From a checkpoint of a small mixture-of-experts model trained on Wikipedia: vocabulary 8192.
Below are experts of layer 5 (counted from 0) of a mixture-of-experts language model. Rows are named router (the router's row for the expert), gate (a neuron's input weights, with its number), up (a neuron's input weights, with its number), down (a neuron's output weights, with its number) and show model dimensions 0-191. Each number is 500 + 40 x the weight over its row's rms, rounded and kept within 0 to 999. Numbers have three digits each.
Before each expert's rows: "comes before" lists some tokens at least twice as common just after its tokens as in all text; "raises" lists some tokens whose logits its average output raises strongly, later layers aside. This comes from a sample of Wikipedia text that the model never trained on. Tokens count by the router's weight.

# expert 123
comes before: "\n", "See", "History", " See", "Early", "S"
raises: "Official", "Current", "ano"
router:499522502486575479526435553542459497515522477480553558492496444579497415486573510506517450469486540501480507461575542479571529466452510505460553506466490564492482532455519518437529503469512510451542513562548463486571552422557507496486539550469530534488525513490478405520549535508506537565517459548533432404463561507512571460455444477580525491534521509585498489503506489436479544483526528464428513514424457464495505505477493474498486514450552444553494522496420558479539492530504545480564502457486464531535507506487495494512586531508488497474533506554514451407515579464433565532
gate0:529539498390474430432541567506496486447444431503537551497564493460548496577534506507533490529508488546510580477541478504481471479498589524551439489502441462499540543489515579552500497498495435551517548473481463503491564504521459513499472517554532497564539555480515504452544493509470484504491421504534498492513499484500437544467506465428544509421492481496505500581478426520471446547507469475492565523453539428506464466531489477426505501532467480505560522484541488535476506397534514527551489411487418457485445478583505472490478546519486466503575535444461505565510518523600474498
up0:505512491541493589510488481475499510442526449540522474495496464563559445501491511384531485513493487528517441495517501566494455447544556547577528489530439570495471576475482497496521505538500557475459441505535484485516438513417464450462540439479488534482534517518507381555509540461507541467534472561471519485517556452565478483585555492540507531477473457430505586492527599493522542435513449484493451475503473567492428488498515549499509483485463496500532512501535523350503444497486490476470495516527488496396470527481443432483508567528518525503495539544550452523490502515500492486
down0:485430413531485496549530501429466528531543559492458523440493473563609447470562502476576500479541476478522446441506518478513469508533495530551413481529494512529509472430526492519539470490467478498434418510518542446496426424467469439459532465493545541484439546512483392421542513480531552512480488516504540538603468497543522471563538473603550528457507479515485546490520532528563489459495484537510463489494500536494549531491483493480495500506491484493548540541555473468519463492466485564419493551482486504531528509479486478554514541454541482472459584537401508445510548516559531506

# expert 97
comes before: " ", "N", "W", " →", " A", "E"
raises: " career", " active", " "
router:509479506494539493435501519438416488461545412579487553476483586547452551421494489458542463510523463574529463516536439413517522502469566513479494487463522465534519459556534513463511511510476501631541551563552452490575478511508465443472515415484532520554495485509520477522502560515498581556535440523516510478464520492488486493538512537430410487552522522548538478474469443506502518477571488467426457517551508412476462456465574472463523440462532551464518543477510444486556503478514478495517462493499494455506458519517462471421531558474481549504503492533512452506492481485430502461
gate0:515603541469470513590493479517534468465531488548461515523493505441535506431476494537503572530539448471513592472561558506455520438524509472544507571540434518440478492498489399458501496523490502518522413474492580524493532495569514400493466525459594508567509526516435486481484455454509418541464473427469571479513507528511573522453479513533499572478531477527545493543549509509520508533529473529504529518502520516452485481477592539474504490471527480406441502410455433482460491526487485487531482561567524528545512508507495583449520460530495521463511450492483513519484446512459503454
up0:505477473487483466458431569543483485538465528532507526554476523526523499525473506485521431520516560456523535473426454545440475504470567559477549456460505544504527555479572542482484543442538487508453577473494460533543505506494512393493516481489508496534449535520463523620470546472449497497456519476556550478523502587487553410590510550472404500522499510547412489518511478443469489461472515431489524532529496489481528542520531496493455473402498498493497444534507511503457546470519474499473549463538537550529454500488488480610387488464534473519479521543468554505500477564430478479
down0:462495534466385511585512574427546470513506470497502466446512486535477453467487501531563522446476536457525464473482523511565481532528490579444510413488528549502495532465490483550468449489590510518543504509480517512503510509500479461569554523461377498521519554484497489361535525543538507461538524495475459427436531525457566489480498400477479529517498484567454496523470502440580438508566542516534535499535527460498479487478407489576524469500482518498499465495474473552529475461584544444490499457532555485457497456554550497489506442489527556501519548488506473506507557510515498471

# expert 114
comes before: "1", "2", "born", "S", "A", "C"
raises: "May", "red", "An", "Ju", "Mi", "re"
router:494477499492564548522467522509440502494448489524526474444500475522528447472479510531458480475475448479523528504505479538583540436491486488547491416454499583453541474421498517520538519530534480455486471534528446484435445458499541475511558494468468503565498540479503436445510504435472529483564489462472585519517463437521494554523527496567438444480457558550524481517512518549571523472483511493572518557427497504461569555557467495504499555513501559507466450546460457591512578474520518543538458468489486599435565537587445537511496491516500520424574472565467551471540474490482506457
gate0:480468509553530535464540591527511478477508528511445460490512438449468501477578484515406505548503499452467473514527496478463519485573431550559577455444480563470492469496543424413489512491467497542486591498482461535469467539496495527475404467509516478531503512461461547502487515454450504506438476542511479588449528549511460495525467479474479609454512493451497476526542482468457442492578489498527554536508487505492489486481509511488475492518528590542523500538513557436492496533403480503503528518468510444615517528575415541482532474487470462427465501520514516534484510505494387471
up0:493484521520562457502481551571493463547426502501466491562534388489474457462548479496440542511470500452477467505504472481510520481590450527528500466480553475512559493494528483437498565481462533525518511494451572510500492596512554584476475442528513510488483504476443445511541502397432474474488466561550485512542496547506558461548537515507473538478527485476486447459492532483495482510532455539513514516524454531510523496518512514476485510518534554555455475508497507518491483499386487579506560484522501383608522529554442556562553435538475403480456488480503508529527467502424439457
down0:479463446463592419436486462480502477517539498497501489457495489430506477530458554478529499480511530507484494454570575491517453493447482513500501534454571572465494508479499588528517407540507488483468468515458489533505503459476520469489530497465531413520554516501540473440509473520538538533558505473521488483556445461519541533447517455493443490534543524543367490447547522511588512543514449463569434551536506517536580503566526556575536496515510524481533468505489529512449471462527548476533445449522476519466565528538508421520479530515499471398429534565465537490543561486491485445

# expert 102
comes before: "|", "==", "\n", "===", "-", "The"
raises: "-", "'", "====", "\n", "’", "|"
router:481529503543502466511451512495462505447441465530573583555552469535530557554501502493545538439456439582505494502534531551555449601457476481529540471544509463454459478497403485439491449460409519489460524493558459491561535454490464531520539432520462567532511476525504430528506507543513545457501476542558472549523520457514460499488451486563544477513446574492470552487518519524577395538503477475563472472480510511505527440493535479487548451458486499409513504443536544526450450414569501514501490521539484567479456512476470489480465539496503531516510561466476456556490499564496464512
gate0:516528506532465486564515445466465485520512536526501507510465483572534443583609503493479545459486506464570466507438547424478464512475465514485469453469491585528517555455527553503506507480488498521500483504471562482485494503535493518476552551481541525504463455534553534569535515489491511498484469425525510555557442415488568509504459487554497571481528484577485473419445473491520439477545618405540462529457477484474481416517473469523492488424448532453545478525520484457499554503463477502454501506442514459490511516466453472475565462536515487461514406439536539527493588533575531481
up0:499446528462563470450530459513484511494610472480508492513475545510547451465516512558493460574479553513472525493517442563537490526511486465475457541443485476522448567483514541440507575476545494467465458561543417520504508462466574517517477533490530525483541494470444449534549494510461517496487555500496528556494468482481440538518473438513462557576526504430501408504572440517482488508518561537473550448496536466498493553472449543390484512469553516575479516435477536507494467495453529518526406552550475521560584546517519481414456472496536437493437505495488551459420525511512501521
down0:557543509532522582463429412492454481580469469454494561474495561531464513547559514468480450467553465548499569475501493532500431419520452460456488482436485495481495513415533440537502540429439505478509468494509494448499490474549513463496517488486584572557499519595565524561523512529543501472471493543549522519534497463503493450561481473514481572571516411538438451493497528473505508546509538542475481508517541524470478392517430536496516521485503517546483502464530457463443452503495528533554522463421414495495510556462566512528493485440494492468454532503457525513487553456571517502

# expert 127
comes before: "-", "\n", "|", "The", "==", "In"
raises: "ces", "gent", "\"", "-"
router:504465482590512517498475488483468510447452517580579578571556485526562519543477505464554539436451454527480454491473519510549533577508463501535515468483439507504497490511462415466511461420468559466492493512531412484575447429504549517488541416503511499509516509439464485562490555565501510476500427528548523475521471455478536520485452435554544526528448571532483535506529522471543494511526475522519522449483529531498535452481494501429531444508584439432509497441522479474462429415478513480555508538459540571475489529464513470510435544493525542472466542522526568537454525477546445502
gate0:526498475500513461521501499586506514537573490503518512521465521532520505590555525478493499517477539440505458484475517493422519523527500504521514510474556477509441494478540536601504536528426550524511559487454449505509530487483598465485535535446440498515448502528506506545451427522530423458529512471459512533487575513422545550468478501539409542442511547517528547467476510379475467490471490487476413484515494477523472487507528535528462527483492517504494498502541449536368477536439472549469575507360521520525554492463490462475512532566483456555458560475547513477515478490471529558
up0:507460553466523478547553493551482506472508501493510488546538518534466496555471498471494503527504502536476502457539510435512522527529487424438547498461515471446440538497479515527504553581463523531458575472437478510568476466570563481516520526480497495499495514540491513535481547530514434541530515453440506576455523461441536495489529520514525611510534493589545553513538512411434493488507490473470426491495541457510441485485550492415555501399513518503440459461605492497479524559414478607479551445440510458491570467472475429548515499477456518481495408499527508487525472472455485522
down0:477488372458495481529533541381445461582464496469455522451475496469466526398493473465408601557542439444475477494507528491554549507504555520466543450544457518481546523536528506453481513553480517537501555479504553542503478472512481549578461505455543491481518430475536497524527547508503522471507528546447502593448563438461510554471412529466526538527472506494511528525532515530440562493513512432532455524476524571521445502475511526491520491442498501533458538504541536535500508519528558489492449496557449501476455481544463542560488479479463561499463508517482445499473455514411451499

# expert 5
comes before: "s", "t", "S", "A", "a", " York"
raises: "s", "al", "x", "i", "go", "it"
router:497479560508504484568507503480441535549485480549468497469505546528588521428502462572585469482471491427537546538476565526490448539488563486437503475482481580553425498507520546434509495523471504452526451476433550518508520474431509568482490503446434467528480528552467455437437500500517472478451519597470491570468453495492440528488497505525494504448529467526565564582559513499513549428508425529503477511450539470507564469522544457502526530533561514551486466555570495445495510483475521547471520440458510462516529493504487550460500542577503512493440500583523496550543457519422497484
gate0:506537457484465476462581466496510503531450465471494531565555479545473490478479485492576470454499500500479454490496617474438487500540488520564475399504456471560531507531492444458509481519486511506498515527527438503523483457509566481485524497469516470480568495491507531420475575480591543481447474510471508577511576513504512491490490495534529495375541500467367532481508523480523490427496428432591504544504516541499532502471473469491505527475474476540495523486531503464482556511411495477519542525574523472448524511509566582480522443487521561593550501503419551496528464557478512496
up0:521453483494492455475496461478446504451558506478467502505452395487510439557509510501528474477510459537558538454516492465509516550558592541486443496454492462519515512589553510515514526443573524485499547499547427448462467498550466532523528449495549453455480521447553431553548513529531537483535514454475542462534508522612478459533502445539496486482429468565546531453455488489482418529510536495521503465466504453494505489473418441497489497453524519445509471480623521563543477571529517515496497581410484549525475536512448450490481491540467542514555497495490500526508484446490515608
down0:476498479537497536590526525503393583477549459483493464553439437499505511536547505473498573433504500507518571494517542513416515471481528507428480463452595495545487502482482480505505496431458503505533501462576489555521496498454458518425524575471518457554556495409501467479529464494477491533525483481561514575473518496534541499520535431507539466474433546530469489533522473489534526509502495471561499371401420518456525516558448526532471486556472523524536449536534468513483464539484538576461516502568522482490434466490512495498522542465424504499486483484595504532496509450491521447

# expert 40
comes before: "\n", " |", " (", "The", " The", ";"
raises: "\"", "\n", "===="
router:489488401452526491547449513552429472548560475439565467484467477554512472484444480569508440505496458475525485492530470555581430441474492490484498442571497547510512513479453532483474497544457533465488477622499503475468470430496557469520539421519535543561519547491546494497506497501541459502527579443478495516451451483537481509483469529523484468460548531542549548566506543551529542538522481479532503568481514530487522525507511546555455496423461524532565490424516539576480504492475450451522542524485530531499527560528404454460485500547461573430546485521589468492507474545538472526
gate0:520514481435529517526491479462423492395466569460469560512503521519467502550517497517502494432482537535542528492485479527505519487499551470420537576495536454556435421523554590600485493536427464538486536556515421501518463464532614488488541524518536571431529512550469504487543516509518572491504511408433530487486454432578485510509491511526479508557488542555498467467487470493490464565563521492548434435495487518488499475443456514572482518434489471500487472555455474561508469534471480509529458502498502466528510443450407462476522492460513516451487519466523518494451500550476510568
up0:507491495511463503451493479474542509444470400535521513430430562454441523473461491433499501502513471572513534589453452548526499552489515470558456504519507532405531568486523510503499541527511533479506478461539494486471516533523478526494505523464497464512460450478498498520529480409531492459522506490600491477514539525422499481440480473476473448535490531473452577388473577526537462496431528473516484507498482511483465523506600517460507478566510530456534518447550457499417536511481509505548460590491381485453522478445488523523532535419523493559536439512517509601542514509506509452
down0:511554530551416518512479505517455531480493550461505535560531513516492495482513498485420460441481567496442482449547488496597432466620452538443549495590492434498464473498445450469483561567437484579483521473576505465474533514498519470458454454515515540488551508493524471511504528507493467534494539544516529511504519559448524467511493549520451504491529428522603475446480546466519543513464511475426493450475508488532498488485527475508493471474481528613521453469577535502510500488497545492427484543507509465485458447569423551519518564463444506454489536529464542452451518539532584529

# expert 67
comes before: "\n", " The", " In", " He", " It", " This"
raises: "\n", " However", " Additionally", " In"
router:471530474487497507470447549536442472530477524511635605449462483510464566465472480572428572542543438501521461459440507524557462478490508569509510541549542435459482537465461546445505504530575522481475441488513477484482506436449546469476522480536519468484571531559460503500425457489470479470539525519549541500444457443577507505502538507442510466466544499452497548443495479508454513575450497547513461509437599506494558543393471471518478491483542511540520504514496532530501405494495475496541488518439473474484498486489490541480490505519463562432476480543506463457510572530482452467
gate0:498497466514516468508527511563549508504524512541436467518564557405509488559453492475502474445523421508482446516523522455536516527490425523486504429537431465560552454571519559487496480534558496509540511495474520493531481450445482546482511564468410544493562535553449415445480521546497535446425478519488451461511461498566497510483501522531553499590484493445496490495529471505480553465475501447498487454502501561478397534539502533535512474466465497472514523492428508540489483504449522504541477563525573412518582462556551500465551506515519422531468515528577494576465437467523435503
up0:488533498494493473492527509474472505534540497561508493494511509430518445526470509476503459488456501491511437500555504495505556519574515522489502436604441507431456471507583514562487532563490579516551479464448473497518448517521453436456513469449454491476511492523442426592540551489506470385428401560504496490534482489544625517516400493488480522552470494416534523485520461472480540413495465495483507510466438587495457493542495518497525460452475524514515544448469527491480500543473525514492457490474584503525551510540477529417493491524488474476480473515522499584577532506537465529
down0:542481561500530533471515488472449527516526470519532505459469473432497469517430415511487471485484491504554465560558484483573598500557436542457498514546501524582587479523504500473488479558558477474501534548490538426539557475509424488435501482476549457471525489535393502539389569520468445443452488544501455449469507530519492475538467469511554519508480457425488514514522484485540499516453480465515546491478510513500522508517522551532502440507516472488459507523508544503471462426460458478493397480502551435503554527531491473445530479460470516551443493609528509496577454428568520472

# expert 45
comes before: "\n", " –", " |", " is", " was", " and"
raises: "pon", "mund", "\n", "pati"
router:488462479498506547461501504481539494457597441481587545464460553509423504536528477558494455443544470550517435521541503487490532478467500514494518497488499484556448545580498476448506446555538532544524507549574491454527483533482477532468451442517519542473563520450506504532580544529520479549501461515476530485451475443523498480510434504504486550538535460543541508504471459465446557507490518465430519498467528506482519515372520512392451475528536543537510467472576551429516410472514493433522458601465507520443447484512448521473479514505535534449466428521547506454456496509573450524
gate0:510512461549552554502483493523513477561453434518518555480587523487538504438497512492532448484487516454515552502504461478453520472554518530545460493510436503439436491592562522577510517495497440478494509474515463502504476466518528460482502496450489456519439488474483444475446499574516427526496481502470475418458572463491535500460461521449601530500498476435506543493509398490498511538510522557475548555516547518497500564518441503477536522509551471526594500454517477462456481518516564598518473537501466452433584475488443519373562565461481487516534526488481522515557567477442506472
up0:506522501501607515482496493511461506529514462530491507447552428487517470446506485447511481446525485459575440472515457488450544489519476593555457503525520499482502515519565508499510541481468515560533498466454469484523498492507527476507503461540449511475513542502458475495507488586549532499607500423519398439421596484479594542501518509536554583419470463534544516475496487516468516549539481546470572533519544462510465496517487522509478509509525569476622490444463493465454470487523509486431421505507490463424562455503480513476497558547534454464563534557434536487521463451459483476
down0:487487463523469379484507495488531578538453541525517572451434504460526465479528507538513515453533572501486471508451472530510548533495494542507566564513486506492492447442435448525514524453558452417531509471436505543481539427509531488531511488461547455521546519481520484434499550462502467471591473494559497545503558506453511511512543432524501455537539407475472454544477472501527518524439548496445604470432541465558524527483470515497516524497427459530468556482497502500544433486486517516491553412502467447460529553529503496516419494518518543523508459595511532523473509485544577426

# expert 46
comes before: "-", "\n", "==", "===", "|", "The"
raises: "====", ".\"", ".", "\".", "-"
router:506499487554519459508486510451459528490473528541571589546508470538518567506477503520492506474430446531479441518504459537486526605533463579531532427513502459519497449521433414470482468434427510483479517529551464479615458504482501507499563432524518573509522496502474446556530527558495492490523435548557492490534485483451493529499451442544511486559421580488477512494516533501521434508528464471536498461474500552512513455503535499453534394475574475457520491457530484547485447416477506446515468584490480518484498514470475492525458531465491544493493537477521497582465502535590431555
gate0:505522534460521446482536462475592511493461477503444521495485449524468513439488492465513462582483471494509563568532479530452554456525512522463569513444429509500597583494529519450508516530545487518491475516493490523525499538486590581476442523566556531517488561497567466500573541549456447488554507466434488553473555529497469479546481521436476496496488575402536506519516493507530485463512510479469499531505481514500484517533427496489493503520494532492506492603495515470465576491437480411472490467530536480500484467569446451468482436522562508490442418516541425390527452530532515517
up0:495486507586516570534504501552507524478460596465541479465448518572523518534528509505475476467477584483476502363473501463502435519501527413529505362519451481467463525502506470481488465536524470490478497472511464487470518538527436529543490545504493454487533459529487493552493544485532525532496486554467485450523453505519497525465536488535467457530469417575469481474505543525504496570517443575454539494526473521486465466525511521513542538515468462554502524465507489505551455530557474550503511474451475522536591457355497482512472557520455408545491488501469579600541486479536493486
down0:479499459468513524542491503516417518559497536559494500498480452458546523464541530494505487466535455483465448509551533517437491527450488428513561531556569406480421507541508480444469504519531550474524487426457499536548555446504556487461501561545497513518502488487575511538599492519458465470487518546457489451529478498475471525455454514580470444507488364442405480521522492574535502540550525531523556417467461493499469451556507460549514473459400511535527561516567561492484576495481487491507572438517508468489517509448459510439500524494520485475514546453534478519528506559480501498

# expert 94
comes before: " ", "\n", " Chevrolet", " L", " TKO", " Episode"
raises: "bil", "vic", "vari", "vis", "vid", "vest"
router:486436496589542586473483520504506486534536522551490536429436501506503555548552516458493430491471505426457485496490423543510505491500506488504495517559562579493516531508534487543457513525551511434467484502529423514468487469456477501516415469454429509513506453385443482459531537464519488495471437567418509494513481540500485508502487517536483514552466534554615502479517547461513508559538504553476425537499495476493482507431453469439552532541492498487489520480583555512555476535523494534563500550409553528475503488498534452451489505532459517448498564519535548473481580433496478572
gate0:495543473504556469451535511531524508532507570527533495436544571434496559519446477519543493444476490517479574473563480529509481550553519491466512518547501499464459474584465431509488489558474423497501456494507438509481562471517452454466460407465526470506476456525468491490548474572561507507526567508512469523466484442485511464546526494498472534483464442425443572489445472500520507468506453482527467514563449425507523503571487504453599482589524489505572508464529547564574457520513505508423491481510527501488491460464568512500543478486545443592486538502438571486498426462555448510
up0:507450520474455446522516514430502484527484468512472469455404460493581467538484492537500533437504556475522478507433415541542535455470525550549447390453510504554476559494536515448491500555502546550516477552476447535470462543499537535494428582514517514505505530478560462497495482522485596536479491529457532518495466560501510417489473480483505637513488414516532536443505497490537544485468573495509420466459511502480560581460507469502466483456522466525511515575468477496531504510477485516500492523441559489456479553479408476466547452476476561471551433464515447535523519526504529537
down0:532462487554548435542490455492606479512461500473458543503489417573446433472514515384519548498497545492463578471511540463500500515514526541505526473484527503488507497509487530481467494521479450524566483507607510535516528471500516463469410436456467450499513450432493564508448629462483463525567514498474432553525436546534509498508456501471453466523532501487514556550541484405493483489481498520494486512448531509473569496471451438451566414496564562499510470539517566499508491460535557514512586513506482540498457458503449530525523473516399461493523544501486496478498537498450497498

# expert 7
comes before: "0", " |", "9", ".", "–", "5"
raises: "sur", "hail", "rise", "quot", "titled", "han"
router:511572479468481464551475521538556502499470447477517504522543470480458485538456534506558459457446549489531519517494487534555500491469560441504507521430512432501416463503509510523472485508539513484425515546494534421500491522512561487522573532462500490490406417454362462447462501452527557488458542504472486427477456525460527471466482470488431460433500590504476543541422484515510467549459531571569526461477534475503455543500443521509499485484488394517502561462478502554506425509561512508507527546509546532448571521450450484464457529551483511509557486454570516503569493501484501482
gate0:484468468468461557569514481505487491543465497486516506488507453465484552559465509489485470473533477479537467506466529446529501463589502485485489484496482517535546499520537540504497515463584500495559479566487520561518500517585557554530513437460500481516535499517554436480462518567509561546443478474506520490572481456535574563512520478497535514566446426442433464408489438503474492509516494498534542534515485509502445568489579510587464472520457475534487526442437462466485435465453482440423504515543390461447483487518420572443436507508481485501457528527552453493553532490591473551
up0:507500531530515490486461456513515508504500485429496490506603473468445508480442514443513565471498557466493457466467568455530498425420516519485476486424566500492477547530502490541520485548426495540417476489447442487517436536524489493528403500560515501485494493445569535518487520513485443588470449549579522483546530536532519501488536503591540492432514523464556555595486435539516525523521441513464455448541525514519496464457510489461507483515527511502446511532560482483571506500565499582507555460536527547505469559484533515427561482503516519505462434487518466448420515474412529452
down0:527513482469468544541461451434515432507541517463509572560484449414466530562456498522510549497439576554479411567519519432557504504422462588526571509592539509493516482424528478458484518525424546520523584435626478492544502544453502472493541506463538524520518497479467470469449550563458460496457528485538485485574419498520489474513524489486485431521499468428495509520524467506522545544467497476557465433518500575545528430475476522516477419477509531553489461492545488513464463518498507509452538524495503566474487461442526524533473539520486514493513504472534471459454559490514493506

# expert 52
comes before: "\n", "1", "2", "==", "3", "|"
raises: "bi", "Bar", "=", "bor"
router:507523562560520468411498504437498522490508498543492396460450493537513563559490486468483431415499474498500465510507496511432567506472519487502559473554446509463542512492535532471469473487515471581473517512484470484542491451477468514462530500529505585543472510509508452512483518442500517486538520465497545521471447521523518410549468524429482433470575589546510467452514552550495567538449463502497498503547504468563505479520562467552445438461455575452578573527512593518501502517596498463504543557565496520527550548468569454510451500514510495511502496517430474493519439432534517455
gate0:516502461519456474410454560442539493440484552473520517544459508496484553474547505486512438490473458607458534454579480471450495461553523457513554488535536521506437509485540458488472431511551494550513499513576621484485459419482518565489458521529492547487491465487528573482496437461459634512496520517545517464558530606433500494524593466443455531502513476411451516481488527487486486520528499515505507476484520508504437473510518485445464504529565499540522474530474528422474519472522517511526476446485522453480524475525509436504495481518504521513480524597493506520406445527552478518
up0:483495532469533509527528435549457513604525526545513509470631493478502483476458500440512531457525512483539536505532500520474541470477430501471423502441477489529566485501507498536525575524489480414449459475421451533568491523507552534543523509484529485503483510580483501506474508554524435429487443487426492546500459475561537526471405523530549529465450473561565417469518467481480529516543557497514540444477479472499547506425356520499496501508507507507508496519502525565506445477450525468522486570527475494501448509503417582522492553509478491489515490446538509571496560490467556522
down0:488472486564576445533553540494535498493520488541566504511502439541484488486559515480489541504487455589537470454508550505581534447488523464484497438522477518459471424527565576508483470524533470578509547484484579521461436469455466465504462520497471498527532488510536531481535458475520541438526454504456593487511504493482471495543480504505552549540468534467590470554478564494428457442558524552476526430464466508513476509494439427500438453455478460404534521468491505451458525479538388489510512483491459453512545502523463503550552487532499438564422542522535529556438530470541460493

# expert 29
comes before: "1", "2", "0", "9", "-", "8"
raises: "cher", "ches", "phon"
router:508567474482542541510447516492471469544502527520456418404514422510456450447547469475443543501518555437418533449506540555543549456501509515507460492513483529542517446472501535464510526500558526416477578449548456525458521480501418456482477541489525477506501529419501502470492542497457508474523529507461525520462496493531457382457489560520470493508519458555492523528525511588489526534466511536421525556449423525459570532552528485540510550471493499538500523463435473531512509557546548506564505480519513492506535548462522467509555544560501483476431494551510520471496584428427579482
gate0:483429494475552537545492509550458519532483450482473535518528449486548483656541481485521525527489461484515541558546476418447526568570504532525527480476545485505456511556467487457516445485510541444527474510440472566472465455546511471527448525519468505474442552500468517544512419511522495465453460504501446525480496531528415509562505405474576466561497458457457457490528470472513511549480533468492516519526487442508449440497422524502510460529509474504537517494514466434492497509497499551531494523452542474518613541554567553552530495444528526498528427479488597448477568472487564497
up0:489545500497462489520522483438460494475501510468509536462473504447516441559492534527514542434495519552534512477470529468464531485427523475518480501461469423529490482521506537525502532495498544496464602543486550535529466517498540482478491397494516488536560500514498495534433525562514557482486459503483484481510466512494532416556502541520561515428504482504595593541475582503444423424526422478552533459526558554450493491502436500553486509522605500501528588476500584543483447410477442556470464475523464444468459517536552580451570485514498447490483452520480471549506450504483465497
down0:520545522566406619477565535528516568551397441521475506468535485536487509505501475471506525523519456456525541507507530524468495550486534535507544501487526544531510494502486545591479563446556530517473538537473520536508457457452544543522448496460441523503477531438460424501461500571457501569489550533518478488437528554442560502444397526525537540517573487492450430526510517509426539528489463474511475427559536473552481523513515495447472531489438512477482461457541486525572513513496526500466473483479500533483566431513549422387549527475461537517478475516494488574517481501521498497

# expert 21
comes before: "s", " |", "==", ".", " in", " for"
raises: "—", " and", " (", ",", ";", " within"
router:506445533475496541488574468431441496461542537521500525552499476528555430539522474436470506460469394490551531484504543483483496514540500553485491490523449507391464541532433494620459539542545574468545522503504515540490499445525534481487508503566486438551486510518491546466533445519475503493458512440464466479527535480480558505443483463526511501425468477498561491542488510422492518435582488459586479452503433481532471448521424529541531519473501502427552462541587513554547524469453519535432474455540470492534517557505502491520524491473500559565444459478498530501533422539544484512
gate0:503408526416510435502471486555452499422454535432494495477423590462513561475445493510515560528511509487484520529481459493518511496437508543495538442537540445484391506460445415474500525542540495495549412506516499510556464528481462485502474511531430456510560563565497527466461453489492475524487465550516528555488477515473515483449542628564499525513525561443539525504494509537511545468521530530451478506523474483505528463507421546467468487483541471492535501497479528540586541518494525489454541470485482514531575522430444416472482559530516491571484491523429485501491556485561439477
up0:500448537476457447529513497527555478468501485474516480444498505449508562489493523509481511442489520527508582506442485508555517411446617468553487465467559445576567498494519457564524504467526526476525479533442594540504527521484487413502475499495549509522581525512534514463426475544567471521504472557511537489506465474520504503535448559553528487564512482477507408480493428522456472521460481558458558448478496535488484442494400519538481471517493522494485492541423492500518489485509500478464425449444474423530533491503569468549509538559546533580494534552430472436549567465480477508
down0:520549482473546532443478466539489503510481496560441544475536505583567513468537486531454469515430429516457493505537555465488508477463541511519512470465468477550463468400491497485508447519473457517531549454504411491427456503536515435499519508463479455530513502485491520476462513563444538484502460522491455511565499538508521476465520497506508481464435527542580458552523544554461522489512577488520581585512536558513541522490573503522459474448435451519508448562421544592515521464522470493520530424536387510508534469439402475504480543488499560557483540506499528574564497509510504453

# expert 98
comes before: "ed", "ing", "ant", "ion", "ated", "ation"
raises: "og", "is", " highlight"
router:458496499485437441515570495515490480526518487483484505538488511558546521591523510490510464510476613464534539472462537473543511507523409475437485466549462490463486424483503413592508497456531517607504575568472521504532507465542522538566537462511536448512500545542487486455433467464456471453531460450570451513481532475459511533486523472499474469572474477456487476525472493456489477554441553495571452532553486512468516525537564473515557497514476519447483430540544501470500538488497493524508496515500486527551553450440500535555437493525474457556534405439475489573570494553557509562
gate0:505497476428549474466510429512547500530593452514483482482495481451526486460499511470539510428475563488467484511540516535538520429507546570471540496456444512494476434502560478512503436491496425476496478525465503485511563471494502548458537477520456447481577454401528447458480483601505504435430509490473569376483466548507489497510486480478492560509485540529543516553525493518539501507534532498531516566493511437458583555497402540446584507487521488477493544499485463577505536538434496515483540589495577495510434488527449533540488533461495477438512474510538513502486566470498551558
up0:497512452479551478457530501469478467509471509522546523551500413515506563529433519421473463491532590539464598541456467618453481521485492484468445541542474554490489530471488518483490469524510531455434536492460507509449471396505475504483530467454445558527457430474521444522521624543529552452518584510504541504484540532490490415528557452482566486484529482553541497569506527491470480444503544468482521571469531494509490522480476474461504502477458506451511543494523498476401464497457514395521468588525517544483507510563474452484426515496533461515464528566509511472484543527498500514
down0:421447552479407560458587475487485498584492516444533526456493514564401499469548487468525514572446562537464496505448472549472469492538577477506494495528507444530492498470539542506542481551518555490467512466561591457511468524492548498483432447530416563486468530520447514503500527476503499518511511501429404485479549416509475477485530534465443498508535492545497481471543483457500555453506452504510461432488452532488448525557468509518448540577484527532408436490521516549507467487540484448459528508494533497439448585546486492499514554509527572554523565482541516512512505518473477442